python train.py --n_layer=13 --d_model=96 --n_experts=128 --experts_per_token=2 --d_expert=96 --d_shared_expert=0 --activation="swiglu" --moe_layers=[0, 1, 2, 3, 4, 5, 6, 7, 8, 9, 10, 11, 12] --router_score="sigmoid" --normalize_top_k=true --routed_scale=1.0 --balance_loss=0.00872 --balance_bias=false --router_noise=0.3 --router_bias=true --init_std_router=0.0346 --lr_router=0.000735 --vocab_size=16384 --norm="rmsnorm" --norm_eps=1e-05 --tie_embeddings="early" --optimizer="adam_variant" --lr=0.00234 --beta1=0.9 --batch_tokens=32768 --seq_len=256 --train_tokens=243500000 --steps=7432 --dataset="wikipedia_en"
Below are experts of layer 4 (counted from 0) of a mixture-of-experts language model. Rows are named gate (a neuron's input weights, with its number), up (a neuron's input weights, with its number), down (a neuron's output weights, with its number) and show model dimensions 0-95. Each number is 500 + 50 x the weight over its row's rms, rounded and kept within 0 to 999. Numbers have three digits each.
Before each expert's rows: a language model's description of what the expert responds to. This comes from a sample of Wikipedia text that the model never trained on.

# expert 30
It responds to: Possessives and family roles
gate0:576512528511443543520487476406529490524593496454463527520516516502533540514549505443554408462489438580538474544417563549523379493528585499495453534493497585428492445502509515540533538529482386466629575516466528534553475556571511500506530460497539586386512456557494471522504646495471463505
up0:550511498580433456449517502480582443520539471593458397597456438562486463560543491486469487519486512504487377526425540534541399533457570525490495487496506435578439488557479502487476469520445453422538422550507483488592476562348487415488504500518570498454497447480439509494582454528541504555
down0:439585606531521523525466589502478459481432489537524488518625530542511478516570476503483497491527572511475541456420455591472624546479438614445464531502563429468522444548471491455497423499520470471389487492574424581509517521472509483395439506570427558570536464506500551504520442500522466474
gate1:483461451548455424465365578538445578574547550476469527510492562440531410501524497394562566498473505549557518470515500455545414510496482453494469454444530418403553543505515571414397555431492446536567549435501534457481562505578495522559489512498471537559505544563518564567492535520470557495
up1:587505494506461398555431547525424541463460563393516520429531580467503447459443523416511531503471425522592512439513490370620470507516425456498466465474571419413524524490520472473494499462522476611523549484507486478524462499640434518467506501486455534532475500563495528531582492525440488515
down1:466415523472582518502501539508523431526520552476586544496408559398448482530534557478458515522484628529597486511496506522488526560494572441506576452459425497523559429507581505540466503512488568516582474484486512436523582539516464504377455586496554396486460591508576495521476429516567508458
gate2:516524508463553411478525543602535391504461447453521505528461473486518550496414552370472479514494557490594463527558489522474435490512519521539479499486523463530556513552529495583625449526482523563524457540611426546535428477502541481491580481504487487478380480392468508419474576500556526587
up2:395466533537469647440493511450532556474533485588507549396558559454401460500483479573523523427462506479477463584476393485461535534514452518541548551457467522466478499446494467474417534587439450542560515451432559491435534521493476526394531509481523452516580569403506476469501457448527465535
down2:466481510540457551458456436497504498476482550538537415554452450469376449447543512489531452463573463572465569480542488543415533546461483554440481493525572482513563545460564473568600504563511488553519479513506527435604554552547483485440466459406621429507493546494523562436552474532506635515
gate3:450456419599456481541450464413466514514471458498471541516500543607522468501460415470491422538477368480497506477511415362476461507446526457426516466516519525523486515520560544413542489569435514421513468521559509418519406481484431453454521552452525559457528546453488540550459428480410565465
up3:499514603452564493543558488500509484482519561521500409484459483480577525525513615601492469508547621495499579454531618578485582515549485477469554479538466539480483519459448462567442552403507545569497579452473570566461505528492574574502438465615480573519467487529471502481527596464500489489
down3:438470538508498442572522511406449514549524494468426535523594524533443487489467498540462520584556476454462461474571522408517563378500472499447513530576489476561445496614456461496564570560531512493593532516560520519486485416451538446508574452428457593550588515418545441501508568545467537464
gate4:472472513475445539532492525427486478547505472423538432492443479465470469456539532435504470556517491543496469478497387468547461500394487475514479541548605549471518534454576509471470493405533532614462499425569498439520501541601521414485476521552412482577476568470415556498561376570509555420
up4:519556601596482381536505544563545548442444516531509526510497446532555537540542473527451588454530501449448454592466586548460474441514492525481531478509492441571448506525454509610558476530492425453450486547442498557523436433408508511537511478482580493461558461511520511481401642446550464514
down4:443476479502486447463514479526439577450516496485472519466572429493552528459456572462505454419493484446520560518544475504513543548444531585505482403515463576569539419512439530446479529577413466528439519506505484606488467490475546531639568380463583512508493472570384559523483499535523511597
gate5:493563420541432527599533578554508586520482522477498439499479477484532484473563550531510534489472543520453457519500455497512445438557608505581472471594455471444432521524391524500484454535416558464533621526497523562555492525480511418449498537508455446560528415469456499445570522418398432434
up5:548532578476458532455519458474483462437457461486577561548494492463440477485408477447503558536584466420516506488448595565463507551356461533391524524480524549573473533457558434509428494535500468616541413531462498458479544521482490444532471512442466525459479509500529514477369393539560541515
down5:347502478488550412532493477423539495447436483437527531503486481479494476483566461469526501445627530483560513470509523480430459469470538474391454468476515555508529501456590460491400451563549484557560467557546566369488543490456516546515639543507504486490416452526538424513532494555514512455
gate6:477466481662500492499537525484465450486523488608458503434553558518473508529471544437601611400571543519583450506460455555509458516505531561575416499529506587470406472450424559523459425456574486443488512431496460485504503501543498519450479502467516481589516512507479477484590456604453523481
up6:517450530492594475509457497472505489504424495535571528530501523503449431494471550495566382418415410446549493508556557368509453515585536456572541581520613506544461470493495555571460557471460461546432567515497534455477534426399571499521492493467451576445522525540534540534456476476461542425
down6:502433512551480492491573533454485489482412520471547575491482501577539499545522531445468410437500500473530528405489497377508445522453512398540544554529505491518419570500523500372560580562387464518471601497495451501471531512438550543523475514494470424595524546605498491481446579457488572478
gate7:499521495471467596451605467463560511452540422457461574562485571447561444485464529508436481506476504594393522402605463446454514475487493498439423470533487442525465493499541488466548490523502458449500534472372481539455384436519504557544546457532512408544489535523510502467554516569570458404
up7:494464543545434533579490604413505499560502410479472394511499517464542417501496493484543458472497455442428572468361475514493570471510474499455477514614517548428507486507491547479443500560635560434527400554470491470547438493487492449519465567487551504437510560576527498489505563533458573547
down7:500546555502474412506539568574533388473494480478461545474522414555505470536527579542561437448526447519438523522499499498481453471472501561474493391523555506408436509567566452509606439597485437493461469420503545613504501415510513511529478470401516536487437548522374447498508482521549472558
gate8:443507526499505541481463554463466535435550521568322448485541532504556513503491547429528452454578443438470512583446477450555479470511533493493518514574525562499448550607415493550465481471486494606537518463585605474531487603487533462507465521521527455539476486403519400503500533528470593450
up8:520472512492544476507538485520572505546392492566656545497517470509430547498545475640440589503469580500551576448532512566506551500499392589507489579454553529513565496418495535496510560571446476500512411495465409594485442476528520534474568456478478540508511530492502532458494523432536468570
down8:535504549525554509454469553418544506508510461564544578509593574482437502486543548596469471423554433514574458527537417576465433508475487513497550477516520441510532523497543531482429555539604536638529393457432451551425442499587532460450388565469462502525504458539496488458512485501539446479
gate9:457493361466486529506425490401484459525439512504471498560517623496547519482531575461556449524493537484529511489482382444521437499543552467424399489466519513518467405446526543432454469439428486481514554488510498491540529499514504399440498522590407503547421500451416502575545409516461555486
up9:456461479616492527500545463459515456586518456555570500476493467421470473505529555495554573588474599527524526452498311534472523480542593472620486527544520470491547493423529490446494514440503529546504489553467527428525499483569490507410500529465522522573502552532465408556549456581563538512
down9:542511514531550490565486493512515380532485495490483461473480583566481521587557433534449559522487558519482468534512471518503418412443528456458576562484554463462552579493549487573565473383619513480541516525444511446537495482538476526471474587565469466466472577437595417468464483381485454434
gate10:419420516523437491500462533439429571532424517553486630488520598541574510535482457558550486480524421543592522484479516421560442500501508494434510552497547454462427514546567542471468513429524506511446505456551485468484502530479492378581504470504447470483441644549512487489548551571528573573
up10:482438497443434470454549538559497577559465486484387631421485535522566509538506418530508436470539476591532488521507574460469466503460455498432503533485524438548484519603554445378574446461530502517468542427517470572515541509505502440581575532476449550561497586557456437471559508548514492446
down10:528477537485535401365534378493516512513489491484573480599498560497528418469524533535550413527483571481515489456391553510449537472494453502547498526448511378494479427522547436447552476429565618543497493488518459457565534509465450534501547554493535556518447559533501508439569427562560517546
gate11:436517563477460493476476507551506508454570605557487546620502500500488497507493469465487428485494408499416442473454488512529479476499535466526487461520378482488434500567472576478442427507522536481593592568519526418576589539514465394444514475413476412480468498575550459550492566561482492597
up11:477393547477483563487515515562417531507421569626457465498465478469454491507541396456522496440497465469511471484502545518496565463391573565484526454579595566552353546556464478448475471539497540580504515533489570499476385532468533446562479506529553490485491533431478417508535566482513498528
down11:488493454472545474541454443544514483464447471498449476501415421546563421532467457428426519561422402527500568480465486414514530464441512457532404529478536456441495461489451441531485427496376473482444526479470559332569478489464500481498507476468486465582465541438486494570460485471575463602
gate12:463507428535482363559543547401497507505507482502442541573442541548432403491524568441541480529495441561413485424447493534567490494420482478504496554540506503433521437395544546481522485476459437507456515469482591520533502477489498453519425467475473499516527421627480577583546441412521528442
up12:523528382453390450447550474500544473495461503558570531536502515431395514493553475520532510453522571515395659545514529526513551574500498503542472556481549585461542391489528489470515493541444408504500500531458477560469618528458582491421524474451563545562554505528533541538508512499485474440
down12:504423625524597559478495573402475516440463623454480458549447444434549503530464492512512505438550507466538447504444436487512476477498486520516427527585491544462527488546542499514510458524418509470483442541407487485567543430500485408399451493555538431501514539477544508410396421537427510533
gate13:522491496580430536474587385437514407463460429547513559469552539503466496522500497529539416462476524487554435454472489565426489471360424421483516540474487487570438506448517493502500468467532484596514463612546450539499420471517508495566530525474476473491445553471530361478563433490557509431
up13:565524478393574457491432607468424579490534559464518444501502530475487507492434488446513595418600492466527453455468498424537507465520560584534546539531546451425515512540534497488433491578560443420562465459537495491553517558557518445454556515500496510443616415588553524491519571472455491543
down13:554461528487446477628497484575499637487452424490545415386480476476551523493475539490476530538515572485508537549477428532539463525445498534409498483477604471433476449540453495503521554504490460495534589449522463560553465513540504534550419450549535594497529538466417543479624575566528490471
gate14:543515422541438469533467478515531591433504541479497454415475567481478505566389479450478456532531486646509569497470478472508525480560457464572454470605518487492517519482583558484473528413542473563439553499486500409481559428539559479478430457422500542527496546611596485511461444526494577563
up14:547513479490401531455496483475509500409534504528516395431455503422460515537470351468575384558559467634518527518492512464509545481602459500526429460549534444470544460507534557524470489470473477519495484541467451495471517477584541430590480561426558545579554514487597462495488548552465525533
down14:486463497477535421438451577530518436543478493470589510528428528483450467519436533492432561494437533529532608531445530491406474506478553533514539475546451522537582523581582524472561515468495549550584500595451559538554604448477487548543485529439594466424499528456590409509505399460452512510
gate15:521435507582433505519546505414514387494469545577585531514522457457520542540498591545562409471507492517495454492562541552477467493553506483428468495416410510453459482479533507426507551531454564522543465513461450419486506600419483537503401434547452474529377544466541521524593459514461586465
up15:476465606489493557472515516581492537516555486523517473600406473497509524462419434495462565521542511505491554462399413430492532515448484460463444489567515515551509506531443481475514511425477598487513501529483533511529547524520521443501585586500531588540541520547450724482423520512511460528
down15:499473477555425531574471505521466598451502448553510475443462497510513596469451508470500564538519550465461575529377492562486497521507464455484566464488551471400502419397497538552468501402515496431455531520403500473427532578502512509471482494588610513460517520438482452460618571585445505515
gate16:511483574541510547473512580484460416487478529447478548591533460507540527445457502454531563444565570479392467472503435495537506452527465529498341438550459408562419482483572581482546448539529491399540492567484516496480479516579458492506503470446508565559542406575476523518517557530434424549
up16:556514439392477440519601456494494549414500462479517455474430515541470552468448473530461511520413534536590515429547569435470508488569503476473480467444524437418534519516507460490569528505446492524463593494529416491552456434546577580494559432474507453558504552494503360475571501556610540531
down16:444486521350464544479422548499500484503506522396490493499509508421432428528454464413532495575597483486502593489472451379553443523523497481469463441470522596429562581434461659503553510453484451489555541526465503535469519439536493470536517546514582555519461474508510498554490502489540494434
gate17:549388553526455467548435465497475487513537446601569539627505528575518526498383487586505444482585436575514431441488435541505439463477497494432535490498468473518499491486477566507514558497447517432435456591506606485518452546487470499488461457559500493421460413503485576546548506562543590526
up17:478556513484520551473549489629546533444439489394488480399554466473425484504586472548445551528459516366505571474538599475526584587441475465533552505535490533552501549590478452490517504517519484593526555482514480533535561514497502512461552527424500536472564463475498432407442527474441397533
down17:518487472562500459431488530456530516458510479488417549515508477460499431465486510460433579421534429438608445449526550453484574473561513511658424515569407505508544522592564534468468514573526492511571486501524477493489522436454578446518452544539410451498547491473480347459464482521514462453
gate18:489520523472510514474505482484454459468490559566515449454554482445495515476488538489514512533558511474614473368530415515492544478412514481560425592561412454482563490476505465404555419478489545516458487609540414364484477557467409388535484521554526493530470518498521500507529406566464550539
up18:517429492445476503477450484547544488554507569428470593468568569504554529461542544539558470577604444469503474469512390531403514448453503480489541536525410468536635549476533465426534499440534516479448547494528520492450505559482399461563464599517486483403486534467420486462521465532426586516
down18:489552481509488489535530484447455445526470515567440456414542509552535527540579476512482550541411533439438491446535534496575448497460532439501546547525387476521487406459521434447456487448639505527541430485485536491542462514594461438485573524485338541500436531418491565489555552492424530504
gate19:481520464518402463513530488620555436476429434437540501514441534500583502475543523457436483474510454584586443564454493489514360530459491532381436471502551533493422535500509599462512511465499502514412547482549468461481513521511551440518440518559427447566520539501379538511510471557573477550
up19:532487393477519469461458405454507421427547517556619547525497464472464531412492554510560579494551591493481452595511554569550538541471524439398531519475527528501548530523482560495541458532530430485475599525557545480471524514500564517553461547561486397510604414537446429470471444508540518491
down19:506592547386556492475555608434457448555522575564519461491457522459569504483558496498479486555545487592613456540512531547540523586519538456503498521584458482561535519471430566561561519408417438507439483478476574462519497481559499492535511479497514447499493461563520495532410474526639430489
gate20:538575473512376460582431452450414522455542453531546549511532533506500454565463506405566460551572474553453550585511388450484466449473567465540503515513544501542475473434465518544583537431540483420443530538451500492455432481451485530527465582557519597463478470499550518616485497493540530413
up20:537409417488436464526391387473437645475502467518557514488506537581619539562456399514458525518525531529573464507532459497492505472542572468413507512485538497459543481538440480492410542479552476530461561575472602486478485542478544534526472537557574578437466468486482550529506570508559485499
down20:481457530477466516499534399576520519538582511396462526425484549571440510531442372546428527553502587548471641552536526419544444552538500536437542526454493493496557538475481457539483532517498566469494438476421587512610492472564501577501483536469576527503441494523523470557511498593464512475
gate21:544469512418503475515471469508515531516511465431455431477421458491490503470567510429554531460507432472535438529433544567524425423451535555516499489571480611501494563513498505542477454493441497542493573588554537544549485521326543421546424562386534491463537515567511413563501452461456550530
up21:566601553458443589569507512460516517542446451544490518371491489429475526528415466580561465527566500494469560449565460452494467485572528472500485504529447567481565446447577462537514473473581487482460466412452392561457455601464487571469540548503497547505471524468480543455523421526452476611
down21:507476530526510472476529564403460519505523484551506540486547590440483499429540539545510540426558416490495430519475545489659540449568500555547528547492529524531514529471607589537550478515568593511668559538504494541542410513461485479401531499433518458551474522476526506511463508538484587481
gate22:465465470510541503565483550503566447512492522481458563431492545555548512476463546514431525517388547509472512588451425404535425449505583588452533547512477520599495511542589456496580554576437435546483477472497512466514525393433534480464464489364568489462524503560493494614471492437487510540
up22:519556493511389502523481553464482386520385465439465554554469565482558536505420443467535429422484483449431525626484422503518378417473545533418513443469474450495510549473492459560524519516462511455507459470481560506522494484455497441457423514469508540448562547438495347502529498469486527519
down22:415477565589547499454471469521573475433454531514567420506402516480510576538464451476484513491414492534588531538387487545493476516487510443566501450443506538494530623489503424476437530481443531538510510425500514555503501563439464563462429500431555478424544528601501423561508459489393562464
gate23:457519463522637477548484537494480520497522474525499422535472476425577547481600503571554553553496541476489467535476458561543436494494522491567481496528522448461396482569466501437425458506415380581479616427455492550553535560535557507499486422551548509547503499448405418572521498448507479445
up23:502394495452585442423522530463478540496414502502549506524510562487597559478522487499578472480415489488425460407466583462542523486574479456435433463389561400525429555485548577526522486467556470524477573467544529479502461491503558507369462564555465537508489453479461497481530517496586498408
down23:495551515539467496564459429439508411440544598519521562464397484490487507514474438500423511442507501528566509504550441570485542493439530521485547486449500480497628555525448399548580544514494428476566447526442493546470535461505505545642556563585500482449514529533441478454570469473582435429
gate24:472555512486471491492469519428535451491491426478416579498548492574491517517506542530479505480495456429530510436441414437509436448428538540521439548509465517394404480471520523567625460445514506465561490586489577494492437456514471472477585449424423543534502512492440536502619490538502454646
up24:475545556500463524503460526347503382509513511553470573549591464493397516461555533510500570587540510516575524519391504518500471554522534515548486543495522559444473434494527526586483495387523476475594537494463531448540483512559486507431634439499402499520524442539465507499571517555481488548
down24:458466469503531488512518509411544422475484523527496472416516510538422523506555538532509539495543585596527466477460468572439561464505480500448559555527436408454512465488549519521472459492568576375475505521551616538519531532480429537407554462528555569506548334467525491446553470480431440531
gate25:486398470535432466563497448503493483480502553494392558540492483518452439463503429400546493534426401576586442550432540492542483426428471518488522545501565440495494517545509457514500549514458411488444571412521531407545381542472412520504540463574509444451508483505476447497519529484563540589
up25:449434497585566557556442474525378582444544562599493479533463460441420439465478463427458464453497396498472500536467518476604497498554403532537509446526505568558483586465536563585513433458474526551525444557568439428537512467475449519494439539475491521507511474547462549546429452517548536476
down25:509497506481467562479411459597495512566475540473462477433505457459453466427551517362455544491465367463469497496499519506471526529503528453392483438452433559483494482412497489508431468495390435575406529491558500459405473544435412484531505489500526464433527489525466502564551405525491589478
gate26:554487474473380527481556498481514479425649462461522458504479507540466471501466509483505491476586500457588528573504429506493397539519561453585503457496613472510539512476558484510586494492420536514442481455428516409525505592507485419496395517426467548393526473491521489527459490441421435514
up26:479546481486574525453539529501552523518489476541516487480570539466546411512421514564505521469504563462460496433554533614501531476524519626501557588504367503398549474568538455440505529523641451486465535492544453572481429508502570499461456465533504459509586437492499541491463417501481543608
down26:403394564446574445475580625452572531487473565495429482587477502523502496475580405460485478576479493425537458522494503473531517479483516451489485514442377544620537505519477483458404424511529479497522551496527521497502506467546407494463546503455537426612490475574503534431527511484471490444
gate27:457466532610494538493402424420466566509565471500490529471508445460569472474524567487557464517536427580469458506507464658529526441502441501454485557501524482495583524403488497511606482542520517580519491459510505561523411541480493500424500540497417595491590457445575525543434477451562512492
up27:438486544441524468471590525545498378526478515515451379491556498648446513456515444575470527483509534466460464562520531465554476587453510525462524463498517522509424509595508499530428604487532521478457417465438532433530622582511576482584498517456546433517486567479475535524503512547470552521
down27:385515567591409478512530565487486477449455471499462491508499513530520425465516522546459446515598500485488481595400487461489468548521598534517476567558637565517431571491469529464497521530533555549460533535593442602479547506509433489512449489479430488433457496495578504454392534463432520468
gate28:460474460498451519456523446469581488412457465558532570597413528456533435432475565481453528529473441468546537533484476439499457541409417490466552514480486484500487512614512527541594447451473460450553498550545535448520488590500481523537521495461570533457357416602556563478426527444462508518
up28:453413510605607615590437501439551561545467540526536515425581443494486546562457498541514514506501515484527491544574555572531585503608530493536488497483549556539456524503493470488422577585500549597542541458513480560437482390501517571462470517531472550523511558407532464502481516470543548490
down28:451531534504444505535521414375493462495544503523455565535468508526409517474577572410507536505475481565451470430526434524549391420475461572544564522388538468535607517503497507538449535527508479525594477463463485486602502404491526415516566581475494491460463533493503587437556559472480519508
gate29:463544502557504521459544513483483554398495476589489594485507455440474533541472482499510486425483515566484523526592498493602585447435502472362513466470492481538518484452605467465475503433523439536420533478338483452471448435581482483576479465518474422555413517493472548570492451483550527501
up29:471441427540544425598567502543517448452505558497482505543501496491411524537436504582434425505461502485575422475607503569486482413481545479538469466509408482471446483519512483461482510579450594476566527550596620494432519396517475585508493492517578522475531543532553494535504515444490427575
down29:472451432575511606470444482454526434462431458439469516482544629559544438450539537444565464574527577535376457522529549397424493525459497512390421505504555530510494477549534517467419454527514518468474520516477540476576497523551454499570524485505415395493440474560494521544553531499548531517
gate30:497476571437473507545575517526527441491565485454454495410597507455561529459514581383532634495618479523503429487517492594567479477463500547459537525545482569511457523460445534469481399479474547483516543580567470533470396547475479441561514558491514513508468447479523428491616478543478546484
up30:513507547435476502444590574522493487486593541457387524476563493497577503460498548365474646465571505552481427493497453575581539488534524515565514533525461547483465490581445484442452484511524427432540491531599474498514458552518461463621522534520537505506531453463527458500582565520467560452
down30:473633496552549500534498467466479473573436541527461426429421501463518497459584520485509546533451556492458477470494584500508457552471493553448455409521431517526510358507509469564500375469569453486559370436530491576457463477480477523514503391509414522492503455437414483502547498547499490498
gate31:500482450484457422517393551457469534470482548536484536523449532415548555514449475510535574417564581533499516459487450478507448475560535449627533527546559522470560470472506547424422536488519460482502619523459415462478437559553559443399532487480478498548449506485512506591520445409410571462
up31:430513567520545619527528532520548496425548433515551537531553472544429540547486541581440380538544462477508455498495553533485531582437562588500495543489434508589468563556448490589466510575464465586569420486510571555552553437545510544536539468471498505466503434446486463438454562533573507535
down31:489506416449505511462524553526532521579489391587482521548576510584469486419463497543646460563520476565466536495498507534444547489536574553480404458518454559434459580432459564401473558543495467446435554545553483472479461522431577543532503419536548544545495475467498436432507530563536498518
gate32:471496419472397578547557556468514397516582487584489508493529467528499492440472530486583440511482464442417537571452494414601489504528563513451483487419587440435528564462504463471493593469554473511413520565497509506465480496475530436560441604492543527506589540501524466590462464482574543471
up32:464507507565470482519524441422491356380614409497501531552525553445433458438521535427462495588436450490525494416504499468492480476507498483494511429503509544446475487518442386505494494556435404513555554400543527533512513514529476569543459409494538550481469479432518403498523495454442490433
down32:461502498565533507571513538536431495475508629507477499521454480452422480551460524563482572484561484456463564440453474422420495513502539567521451431403485511422478389518580505567517459482388444401503478551475509547493453418407526444445532449520536465548487524477558514458495598449552458539
gate33:541517475453479506497499543413532499529463558478492547493478512502523557525511518517498461465515507577537498497450464573560437474449445529422496482443591542523431484417523485474531482513572482536494577407645482457426469502661566409480437531500399397557507551612490480558541475515520517492
up33:461457551581520513445408564510503500471540521457513479493503391543527483470488494513509591534562517500541554430494553477541454526417444487502528431535418490508442525540424498563537436492493560393469602502433521565544495513451480511505490547481475464387572414510442632486464629446497489461
down33:472447425466427430483498551512472455506538461493518503503472430412545584489444523513495489514495544557495555502472493490441581540552573535434531404535440494529518337483503485554500485457548426495496475477504502581474460494467517543561549413426519509478481452559358578609513466591549557515
gate34:495449413538426554515442459504540560398505526547517420450507413506596569506591482460508532516506417520501472571475534555569481506428599493410505484468545499543456530497439514490545486516426451531460634436535504548488542445417488440490399456535427454465568490477426535490531457502524563507
up34:542506532431528500490631497559451485542520507465496536558510579464379485449411510500483438508419569474512527439598482422458553480516523507606522508482453511463566444494506475461468497511511516480530406461493509527483448546588487630501597480475564608530458523527579401505470531476502423483
down34:551466412590543551481508513453447485491468410461454455522571552614531476539502492559531500429412517510411384545556424517557479367417533501499480551518516555442432535444552503461484565510500519479503595511465434443508433486448515521452484513488539502577530560493558521518442566501453581533
gate35:508403501593509477559471492392521445508464462499467542541502562467542438537453613528578448475538442585614480458518362539580485474558475467576494473528419495435506504402447479425531517500497518448500493499532499439447533492476470441497470436511403569486457481567550521533569525483536567484
up35:495538540470494578455481479636479622460536563514544453464531442490457580534492415480409575505457494384440497504500583525407485530489469535434496554469529555550518506542533466538506472509492510529528487491470527529531492600560546516441587553423535486495597550441462476412414544556456449522
down35:481485520531389561514488515463510630389523481532507484574492480468520560439474442443538568516495430495515482520434528605543490503552433564566492516515463477513488403554465498457454573491485470390491461533457494444516572537553515480584551586492559553533541528459413429420488474610528471541
gate36:545475632442473541437515600556489533495548601563510487435510494469563430535494497405447441535482420582523588537489512508510585544490496583416475512506481412541526557521500501483498531471450496571516460475457542400497534456532429458516495473421442523502439571566553435554480454559442560542
up36:517559397559530543546553431494437410476485528464505556506476483496413512459556589497583579463537436436534440419516578462487511495466533560481501523544480589416540498480550481487570454505491621475530604500537593502518528512458496554482522486530474496524525424442476477439553425444431383501
down36:416541456484409560561562455528492536496471470516464493442494473479552427622433584530505469422578439533536490570541484399559484630479577432460424506493455515524480423505516517461485430523520449501446533381504460501491434422510463464518510434517426473514423428478442524531484543525529464527
gate37:438530424543435472529477635507488489480382490552436483531500481468531399536422496482513490538505386596527536580546463461501447459459517529508462469499516478455380432514447519481499454557480424466460546505484434430465417474547469377472518439500490544539471577505481520503561506508608540531
up37:475502409528469501438475592572568558575530452506464493494390535520541464500421419443512440469492487549586542556504409482496431466444552526540464549450583470478486411478512530494490456487530503455422521501515420501455468458523480431572518502496523556529523611525550523449534452600623570453
down37:580572433511592479515574534532539497513492505489554485471391579485575486475490595431455503472461495410512566495416513495451461429464498456468581497516589509502512494456544512520503401484465569528509543465510396547480535484498506562485420499616511433563347513447531529437548472522488545492
gate38:484513514595389547519631493497443455448615475495548475512529472441486568470499626519563586453535502458499471566497432495476503515550480508553481490494522601425526527467517483468494570472436530510501602436466414484577517565541538475489529505552483473606466565509470524557485460570467597486
up38:515521525593398516509563499518468486469593520515543504494483471426473487424524647481526572469502443491506533518522475474474529511524417497508471426449509559391493531396464506424495502457459503463511639470468408507581548514524540398551596483524497481558484572552507551556428477507487484415
down38:531490605474505493551517528503500480426582576511549493450484473473444495490533481575544541482555541531506433524401528535418449502513476503548564391456556481426454494524557524543642480489539551444555464543465449522508573448447480393412555511592523469515487596507507518545390528485521422496
gate39:477486580459501449527441492500570537417515480573532570585542433525534584504558576503552517483565512445513494583507445479512508430485426505470487497459491404511454422433467483572547534476406446466513600545542373390550490466522460448522493551542555510450545530430456472517498466603459537522
up39:510385502469522515430441494489419448455529548434477537522523497485527529448429540499515492532533474447564563460523411421474436428497536518529483516480520422514517402366555634477559479476439545587521545540498424464431488547538448499471387532483510587474546555470550474467514455561472525444
down39:473545410526397536443472500496494492512435548525533469496579456528506510563523491392543531398493560444463503476539496474479465476453531497474494506543424385492415439399495526482562432511495530473523542494396506464553511507575449552574601584526503452498372448487486551580496604479495482497
gate40:481448555478447450611412539503500474533526526597475520500589560517519553530459521541542392501428543564398511498537441488448495386480591545399499506481432498404499528430491501501422629499584566452483474481443521424531517515439497494470519521498529508472425530488500492517593509489536547538
up40:401495465476533620431490570412569521462493500500550459419513461451573477495462525527532568549610473468590499491488460536553491478531502514507384501548500542467438504486483480537412444506512476483550590559532466454459508561505502344515462508510540540596476580500495557452522456573489541579
down40:582482473458506516473497553435491491570569434476453468458541484512472543391452516527441464416507485378439567542579509545452519553538506480480515478468469546370533517436519506488488507538566429546431515548464496442471535494497554455566449536602442481553457539354497454449506507451452420565
gate41:510506469476392414551547526573495515461577488455597588557484502527501594523514464554452508513469515580561535451502481500494481454480515533596551473467523411547552555481503446576495555555449562426509595506518544541380417550485520452494512520499584489472502607572478469510588549433491445494
up41:467522487456496434492491475498495563578505419460564448557519525533434477524506425560508504446524488558625514510507423504542435530532515522595461530473560442448507391480538480542533517559438498418521531533506440563430446530550537508526563576528511495515411607558417418510615469491471436574
down41:568628542428410490502551479441500461500455490432458563538445472485525416480566528527557545557490472440557543460421490543446500555447469523496550479610505404488561491472470487489511490525614373568445466527459513422612475466507583449547532477510486514553497477496440441577541468503521491477
gate42:518474435564419558548466522467505448458536464456467564516502493509507516544502624441510534537515507485508539575483570498471422530547607519528484485490550578490472495498496545456586467557402471482546567562566519441516492564415521545389487415602534551457467492525402475566584513519429562559
up42:528522452500419511491441466434451522404554485446503584455535398550566537585550533391472602516482528435520528528503582494419502525537513508454546429475521506494525480543475506441557498482364467471499501545576538554519461536473453576424524489545563479498458451454389482573533559544461493573
down42:512558624555469529522493487474458494474474548484498555470540445514527519519528629529465481473532521396528577563505569504425494651464493554475543493390528496562543434605499451570529517492544469593591524448509529514572543538484472403512565543522483564437497481447474478523529431518530461537
gate43:479442444423509524521526543519569501497496396513496476518532574499546576494469430537474464459538468535465430520567484437491599607521574545477489540423469472521540484437491528426546560506489419628489443481509430539478389451514488524501489456484579560587538483453495570528406538561559576548
up43:550481497585481476534467523528535509560502547477524509474473495388447435503413473458545523555561495473446380477484512495495435433480462530563457544527492488426451553536450579548537451592525549424594504539566512505580490588454459451489493532494481523428520526543475495425614496397388429479
down43:480471436519504414500514472435583500487460606572579541564461528512412557512505528484450538474508337499548495457465494465503548530454495493386515538533468600491478547505507574530543526431520482519495521475497575531581442519501476520629484453446616418477497502519561441427487484435533512535
gate44:489614508584511536508481516444534503477481515614468522471476545516493572516498505559389511518478483572475449443421513504586474559473496460567489496558494495479502505478518422466590466471501537528524604454591547573563568544510448427484443401463446520520415509610465492463476410536452562579
up44:448515526522480516470506519459608416485470477566461593553477490502530529455506560554442408547543467628455422476414539550595452486511461444452453458528491533508420496484472524511546435510491544469454570518591597547572528495481548464469529458499450447488532506593411441564507533563555565563
down44:504485525430432552529510485490616532576548574425585439453566479433534524511545531489400513478492456580488543549396482501489473502516478475501520518581577462573462531482541605539517444583594624459566503524446519493433535532480505453464506479539451499445580486498513498488600500521397479511
gate45:575532418444435417458514447525429412439443530581565568579473524550513555498447433456493413564461443456553571556486535591487508514534555489433534464474553533580432496533553475398564488510515441506519486449531465505502497544486623501540464472554486473400477514508481407462528521493561523463
up45:482494547558571501516519515512588611539562453329457455451512501482471497467535512520505542467514536510432390454466491428527495520451473583573499467495396459444580528475463485556533490450470608529508538516466508515495489435466400524548516496358560518543566468519525539518421437508461492490
down45:507456444493440478585410492527544500487549467457550488496521406550519578525502522486517525419526517596441521527577591547440460455547568523504601471503526496447617560441477477428455603558565495543498471465494474597500497501559526511643500489499506481496546528488465495431450438406422505482